Experts of a small language model.
Size: 9 layers, width 320, vocabulary 32768, 117M parameters.
Experts: 96 experts in each of 8 layers, 96 SwiGLU neurons an expert.
Below are experts of layer 5 (counted from 0) of a mixture-of-experts language model. Rows are named router (the router's row for the expert), down (a neuron's output weights, with its number) and show model dimensions 160-319. Each number is 128 + 32 x the weight over its row's rms, rounded and kept within 0 to 255. Numbers have three digits each.
After each expert's rows: a language model's description of what the expert responds to. This comes from a sample of Wikipedia text that the model never trained on.

# expert 50
router:100176141111104174146098139151163117120103119121181150124121150120146123117123105089140067065081104135067183083136105133133150101124165139142131135130122089105091118114113139167142160070171131141040146109115126111139164186121079226122148132099089187131166138128126072079115161106122153203150058080124073144120158095101073060078105152102103108060169200062121139100138104147149157106166115151108195137177168113137129078105132126138160115112138129107095143139086110129124123147118141
down0:133129118130135155113117125158122147139103116107165106121180086158087152140150127091049113068094101073101179122075136090146152149183076101138152167114143128187106178104135151178054118115147096065056156132177132051111083086141152116106147119162088059179095157076152105127107111159160147172114139137107089156073109130110149111207131106152093112115170116082076119140104142123166140200117157112130137145101112109115136065111092101103103217062152093134104131144147133147089122167145062
down1:125110105135165144087201189136180173100125088079117084132093140119112123086121126086175104136141177113136138135074136109150099090167142132184172134123128143149140131099030057118100091115147046121113154149166146205141153136078103125154146128080133108076170120143162092087127154092138134100116118074142164118095197152101135122145124092158103175094107143133139149076118110122102127130105166170195090093168151100183129193123065126182093126124049150149177158133196071117178108175082170
down2:118089174112058157130040142113096098117130173155093116118114118130084108148116181174099164207137148174107150180153144087104134111128143212161079137174114167160195167128154126136119137178086161091148174143157152075059064109082117098141123187115223123151094110110123149122107139105133124207075134151163122128128162129128175135101117137118118120137131079114153149181125144137056119074107163134111144113145161137117159127120145124123123092181171139192096053150121115135101153132123117
down3:143154144126163133073149104115142120110095137102073092079108170142151166087143152105135090139195063076067160145089125138116068117108112083178117083108160126171074120136123115158096165133172108140136163139144093164133153208144107109158117124153104102141145188137121124123094168116123124121130129074156179195072080154179133125150110125120152177108113150092171104061092103130101097094188136142165150116151084114107060161115090122113074167154077143151099114127112083088150110150111117
What it handles: Pipe separators between table cells and colons after team names before goalscorer lists, as in Derby County: Hulse.

# expert 19
router:057168152086149139121121122159104156178127105149130108098091173151133075103096166068120095076094107211123119067085118123096123161102167098113162129117137109152134095095137105159135112133101064134094105195146042123131163144069167108139105140057139190160160100172143077106121157131093144085187105117132141103109134158118096094096155114170138088078142129095092141104169149105158143072132156175209219136131163082119131092142127087100086125072162165111090112118140145176083119113125132
down0:130167061124112075079138106136136101173130155069136144139097122127147166186127162126159105079130124149129130126140138173113091138162140082101122068109151189110160076126139106065162096165141115169152129144117102124159082109123056183115148121123131128170095166089167186166039149144098155146165096116139059101167115083138114173153155099146112087095148130083134165090121108160138134113129183130075165126128059168150130139104120115145088125147162131144159128160136160099147100106117110
down1:076159128130103159108098196098134109098173075114127132199128105140131071131122122220098116139097162151102116100075191072084125088124099162178083164125152163139143191130174166141137179146159125206189102142157132100132160097150133096195102153093096119137140121152155068109115113168134155148112170118138091124130152069117155123098147109120183185129091117118167139197088153152113182128124117133177104175131095125094161147152148178101130092108143117101098114167070140167121168120123128
down2:132154141113166136176087170119162066222134095136129179145159070107121142128121161154179147140093106099148125089125131145108160123138094133113137106185068107122069142124132115202140116085118167162096097096107134062086142145150139106183114067105068101083113082096076162131153081100125094125111141123092096099167128162100146181121128115163157123060135090134151114182116141141133084176092131129095185155152139137129082127116077179140172132118133214139138124165159131147119112135153126
down3:152126156194150128137107140191181113099141078150141121103084122130107113202172191108129128087124128085142115079133117161108116162099127140123137149158079174132132153209128135123138170091147159139132133146114154110079120184132142081124113142162173127083106099119052138075130126172146174094087138138130184105146171127174136112123128180115158112097130101114106150154100131140133132133174166071103088163148188081115143192195128092204138093114117106153164098109126168172085096130117152
What it handles: Possessives and adjectives right after the, a or his within noun phrases, such as his own, her new, original, safe.

# expert 40
router:140133136133107131151113144142151101174139108086124128159152120082122124128128094154137115105159098189037107070123132105129123145204151121148143159150116084151093160109165094167085144063107135110097144173141072132131231145112176145133154106104096205164130130131118095104074125116124124145163124088125075163101072117106079098101133099108073110092143134133120142107162137124094167123157126152123165128133161148096106073157144121151100150148169172094062113126110156147095078143114113
down0:105127131131112137156071163111129078131179114080157159169093110083100179145122086105080108156120147145124158151131123071103139104082159115154080101170091157171097087129125173166151168113059097144066114164141163171145090133123121141028172130130146116143129151090185133110110094132141130170106148140172113081180147160093120138112096138135099141205159113144131150146139155106120147172133147133085139096094112147130123117152148137172114093148163141110136095115125154144102146134077148
down1:111104121167173119121127109167162142118096181160178086045183145111109159104108172094093150131150172120091105122130135145128118177117158103114122145135111156130144191117077093109106112126069108089102117117053173137123169124118116093137147156072137120147078104109145134159139089155099130110130149144172147155159118128117070210170149129078144195163114173164162146148141128128160085154082123087137128111098152088097134128112175161099144167103148132163181131177137126176163085139139108
down2:172094154158137096149145181080120109049152165158150157124161126140121127063108127141143130125142153151035140115176132136160114120111052143131120170147110116122133145063167128125135156140114138104128152125101153134156193132109110083123122109111095166145150090125161054133077143140110104112115118086131099097122092102141205165144140164111132094103150098162093087167172144183123096164089088140132116130134108160097117118086140078149151159066166134127071100134129167139081089109172141
down3:169186190116094159138114111125101135095078111181153175134158204143074156109100142088096128117161143157122205148146153129104179133093112208102128144172167078123122102151129096118130064117163139138117073069125153135178087173090127139152092157124208175123122175077163158144163060179100142162128106128190103080144141130139082108130173123151136185084117125125102169067082136194115095166154157060165169123183140169120080139128144109107145103125046161148125134189116183141119192127061118
What it handles: Mostly the preposition of after nouns like end, area or number, plus about, than, approximately before quantities.

# expert 32
router:047128162140130133145191100165125117105148131134167174110090122097095132134128116090148083032089143139089122081170110185125121135106163094154147098147093117133111106089152142166101161115128093125047125146118151078120132123048088142124094092088160181133117146108127135072059092183161115148177079133144100167088091147050113153122078144126072115130132109107128144189144059146129135101131097141144176151142162172111157166108192055164120081135132084109099115118104135152119141183147131
down0:164050182158173075115173056137159114086141087171071111139073111122152099136140096157176127118167139108085114144161117118097101095085170101117124149111115095096122146165179102138105130128115125130116106075140137121080080134152054154179130134131129148144105136137128175132143024124143157135132139091107115162085134173072182169117069104148183093132136135124166134115106155119133193132092119137133202103170093180130135095108103127092103140140127170175084093104134170129091144079134127
down1:108120099130160186115105146090164126116105154135127118122123121150094138130168138148067107116082112148145112068150161122111131160146123191108161130086141124126154154125150110216140104140074141130094174146165112103125190202108107152142081114161195165164135167142121179079157134123133147166149112107134151125130129096168146126032107154108104152109129127188144071147155150071116133103115103150151168127103113135104131135195112043108128071115151077180191086101164160162135191146090118
down2:096172096165057168173148122114145153111110110102131187170153110154153111139139101181121156112116151108104174095137135112189168121149132101109137177158052153115126093147191132169128070186125114122127099104143172127085144076124101129081110116148143142118088078123116130137061165156111155114148130157107139155113068206073131111085129118123131072189181156126198158136146142119125132147113137084113174183125131116150152062165145155103075113129161157133124069103161183119146130094101101
down3:127074118108114161156098106141122165135115103115121150140164128111104119133204140105109088129128110119066116083139160110127126127030094132159126160105111134159101160104120164134132174118167134130171169126153155147167090097149166125162135053137160092128132124161084135118129099120091094152075134093149125113127084098181129077154183163081169129117096126052162128079127123166152120098143093078145084161129133122101169121146105110152174127126089156143165169097177181152128111160109138
What it handles: Opening parentheses after names or terms, and the closing = of article title headings, as in (Thwaites), (SGI), (2010).

# expert 33
router:130178115130094170141114122155124143133131143099138174113112091093109075135139141120097112101104101118094135086153095121149099153109141135100186180155078102152098077113191121164126149116067058157105127156122074129137137159078133153104125128144137177155147131106124091129125159103098112145165058091136104160069127139098017128117124131148067142083147120098120144106175109083133124090154167139168152178175168127143153096175169147115076143173186132137050081118127214111130144187121089
down0:138103141044124121130127091106091125121112135101090123175123137138133122155180129166139151098120127160071159109093097160145091052115129062153164177118227130193102050142151159099116194141181125125056114075157124135124186168130102126147140148121119107154091095134152131162095064131160172054169138124122157118073179119149158124151103133163134133159122114153165074131143160104123139133144128176095183133122102113156161130110119124169148125117169132153155106127149100183086169106101100
down1:106105124121128146134065132094066121109092140097156174159092154172117108185067111091152099162141172111137114130161074160134106106141117174123089129126090091162135116073134147125121116121170134078132078097129162117120110136105180116099173059097128124167120107187160120097085097134112115082135167110078123097165153116100073162107131132144169089066084090127173090151124111136138138111142150174170088146070055155132139129105093090140161195157151119156115161156131154138100128171076183
down2:175144127179128119158131123127124122090160110115134123152081124088144153124180141138157106084155219143132126124095179152112143116145140084125168149087139097145154171110100083135110087173182096172112095094178140123113127127178121102105142143108151150080160148181194172063176049118141153139149196145112087155140093114072102164079116111112179067137193113069117159139123165162160112151127209181121151131099130131122062116071109158157140149121127112112180103131109132143142140078119111
down3:126133156089139141141092168139151133125164158096094095138156068119117107101091151128095158127149144121142122150147089164085133092153104227117144119120122127126106183147179121169111089117111096164057154123140180146175166097110133118126095152164147097099185163132125105128195158108166098140144117094139144113124111119162126146152068141201144151134090079152135102141139013107083129164092122129178070133131110091183145113214113111147154122075130147150139183148076144072133090135149151
What it handles: Mostly "the", plus this, each, their, these, right after prepositions like in, at, into, of, before event or noun names.

# expert 5
router:116128154165061131147113148105151084163170117134141149127129106073161169172091064086151146087110121177128120115178129110123129146129130168153136193106096097115108147115152139145135169128120091112141149133123081149078179111116170153157126148145087186164143158150134083137069129088136175102134092121088060108083074144097068127095065083114096073095148192095110164083179150111170179096174096136153149169138158169159122068083166099113116139140223171097106108102093141180113087159110125
down0:109133077141106119112147101173142121117172163188164119177133153095132121079109119163149077117132128093127186075103123134105116060108085100157164093111183092105104113088110085187081162081172101174086117133120195243156149112149128184111141120125096170140187140093153140090107116102144135123110175111136184188142176130104106166129133005166136102075139097117153167127081092124125101112175076092116129115094086098174055099129067098102156173142143117119148133114087097142169144092110096
down1:063199101097184146129151140121110139097138149154163109164129109122088149094166128172183180108128177128140136114112109106121167090074078118172133169154094113158155111107163153116165146078110149123142119122152095106162151132089074086130123216163143177127130168143089120175118129140112128143137136091112115147137203117114169117141112113172215144124095123128140157117161081154070108126146081163184098111100111066126157171159098115122066071177147077153141086111125142134099164120126162
down2:132109129140085165146102166115079147177108133120154115105168118154098145132108103135145101108180121112189169189108180095177102143138157181072100079140110198120173131158117132106105148170165170075069161103098158101122117147131072117056126127054100114152107138127128180081056122110114144128144087140075131133152173074151103080168121074083141119092149130121121144102105115066127141124135149102065088144163138059134132184150109129080124160099125156116101102130160136161094126188121101
down3:061141167142109119136096163151103154076118098142164103086159125197199168129125132109186100133159098105111152112082119139065110072158134143144091144110186114125181146158142094057089121177136106159126132116117191145146134104160096083173128204122119138153155125169159091125148118120117173121138132155154096199128135106128142098113127083129116142121158139073159150106151147110092145111135138157120161145122161106060096153131203164099102168125145081059161049174111068126119093099146077
What it handles: Prepositions linking a preceding noun, verb or adjective to its object in prose, such as discovery of, furious with, used in, regarding.

# expert 29
router:085173156099127188158127105145125059135136149128124151124087072097106123122133137067117116065085162146098168027194128135123148131100143150131134128092091091140135138110132166178174168088117140104080132132124075097127146195085145148127146074105158143149199123155123131053123086090150141149203097126134101146105162111109081118064087082147048091095144102101102119130123130148132191112171093149172153124159168134129153076123098057124090104143185135081061087112146213127095138129103196
down6:110180121114184135197114107122100201142111192087114158126114152091106105126102128118124094099110187057144110124144053134134093129089127095091135116131088129124079134155134132126111112101144125097115093159026111047081125111137090149174106172123166099160046141152137123101080127108166116116157097084117175126109123122137113151138107143099129078153136131139175148104219129153171107105140110063082057142130118096146132138118133170145122096124113039151125164134113098155161163135098135
down7:139094098096160139147133125087151144112145079142117128153136130156127164073095168036109111137146129138131146128118174072091182151182169156104185138155173152130100143187141122143183128116115153144140100149140135147159096123110133133118148104109180103145119161116137180116081094152099190095157120126152129118148162161116104101131190093093075200111127134108203116106138111214115074149120149167153182118107096200144142154129102071144157137192139164146128093163116148097101116138138116
down8:087144074124122089144126118124134135109127090148147101217168111124158086165144082138090073129137086189140113149163082044126150057113102150091122138168172181107059046109136081125157168089173109105169097142139102091161141056114211175132135131111111143192144198104134119123096118116133205110186155120142075101194122113162088159152166114145077113089097170161130098129094125127119059131127101130180117104095111133096167129145125134147134157095176092114160085122157118169108091126098153
down9:168156122112106095090128118162155177103162109132144154088124098201120101183135117132097100128115087110134091129141093133125161070106187137198133117134111142103115131117154118105139094170119146113130123164084137126130071134153091122176129181074103128119130206129114157129148100053119089106145166134200104157067116124141160158128076105126140056080133095116103155177106104127110171127169120125131118104136156060092122151144113152135072126098119106108177143122127106098135121155159090
What it handles: Pipe, comma, semicolon or line-break separators right after a team, person or publication name in tables and lists, e.g. Örgryte IS |.

# expert 57
router:127156133138159152148085177141141122191152145153119114115085145173139142141119149035138142134066144163145175090148147130127167144154117123122142183136097120117119140141134129183129132104099124169084108116083074154099141125051158199127094066037106181150124116184145124132088099102133096154145080122090148173123096132074087066074114181181098099123129179119135141151177075096115136123137090170163183128140108116122130118128097147142107081166101129100076091055107159175079094145087182
down0:149098128122094143099104137108184157120099148179049139180130150095116079096096058111091129115116090112104122166120068107073096123128154146160096099172105104110104135143063117117129049158114139108083159129110149168132055113143147102158132075123150150162157121163090117114176197128106084170169140158133117087135143131173125117133104158079117105116119086126075122168101079117141155140102114135175158146158095127123137101136100139142108141147099139125116124123143037112199121227069143
down1:180125107135136129132100117107074094144089102120114183121106096093121173101087133186149195138077115115141175128124114116189168150126117098156100161175140152129110098129099138131123150084130158152107232166122087185107166103055135092120125121134161147110126089146174133163111104088085078157133086133128132128105118168076127135117147108095166147127142153123109129131115223104125127131161136122095144151090052175211111127137170130117092150124114080161090069152051151090113168144103159
down2:063135153056171130110123134110154137166121137057098122142147167084149166140126111089097107174131169117129164118135133144150122136128132135161122154136089168128107122109151172089154088097116156122141098125133136141160155105115078108163142105101121077075108129079080069132162109148175131164122100095150082154103160145127131164146108096178104187158103164131171090133123101133021116158155109114085085120117111121166120096142189212139119096153158158086142130078108082092102117138175134
down3:072172116133102107121093146118070127183117132084065141170141092116083086099151097062160085121103148176091194126077130085104131105136188108178116162146146125145153107161122116118152137100171146137121138112079144147117132081129121143166149094122048156156069148146084071104147061187105112195174103091105114177084139121099156162124111108134089131122112161065197073116167093146093120133163075147117099117114142134147103173139137195110128114114132157070138101127109098140108156194136122
What it handles: Commas ending introductory phrases and dates, plus month and year digits after In/On, and words like addition, result, contrast.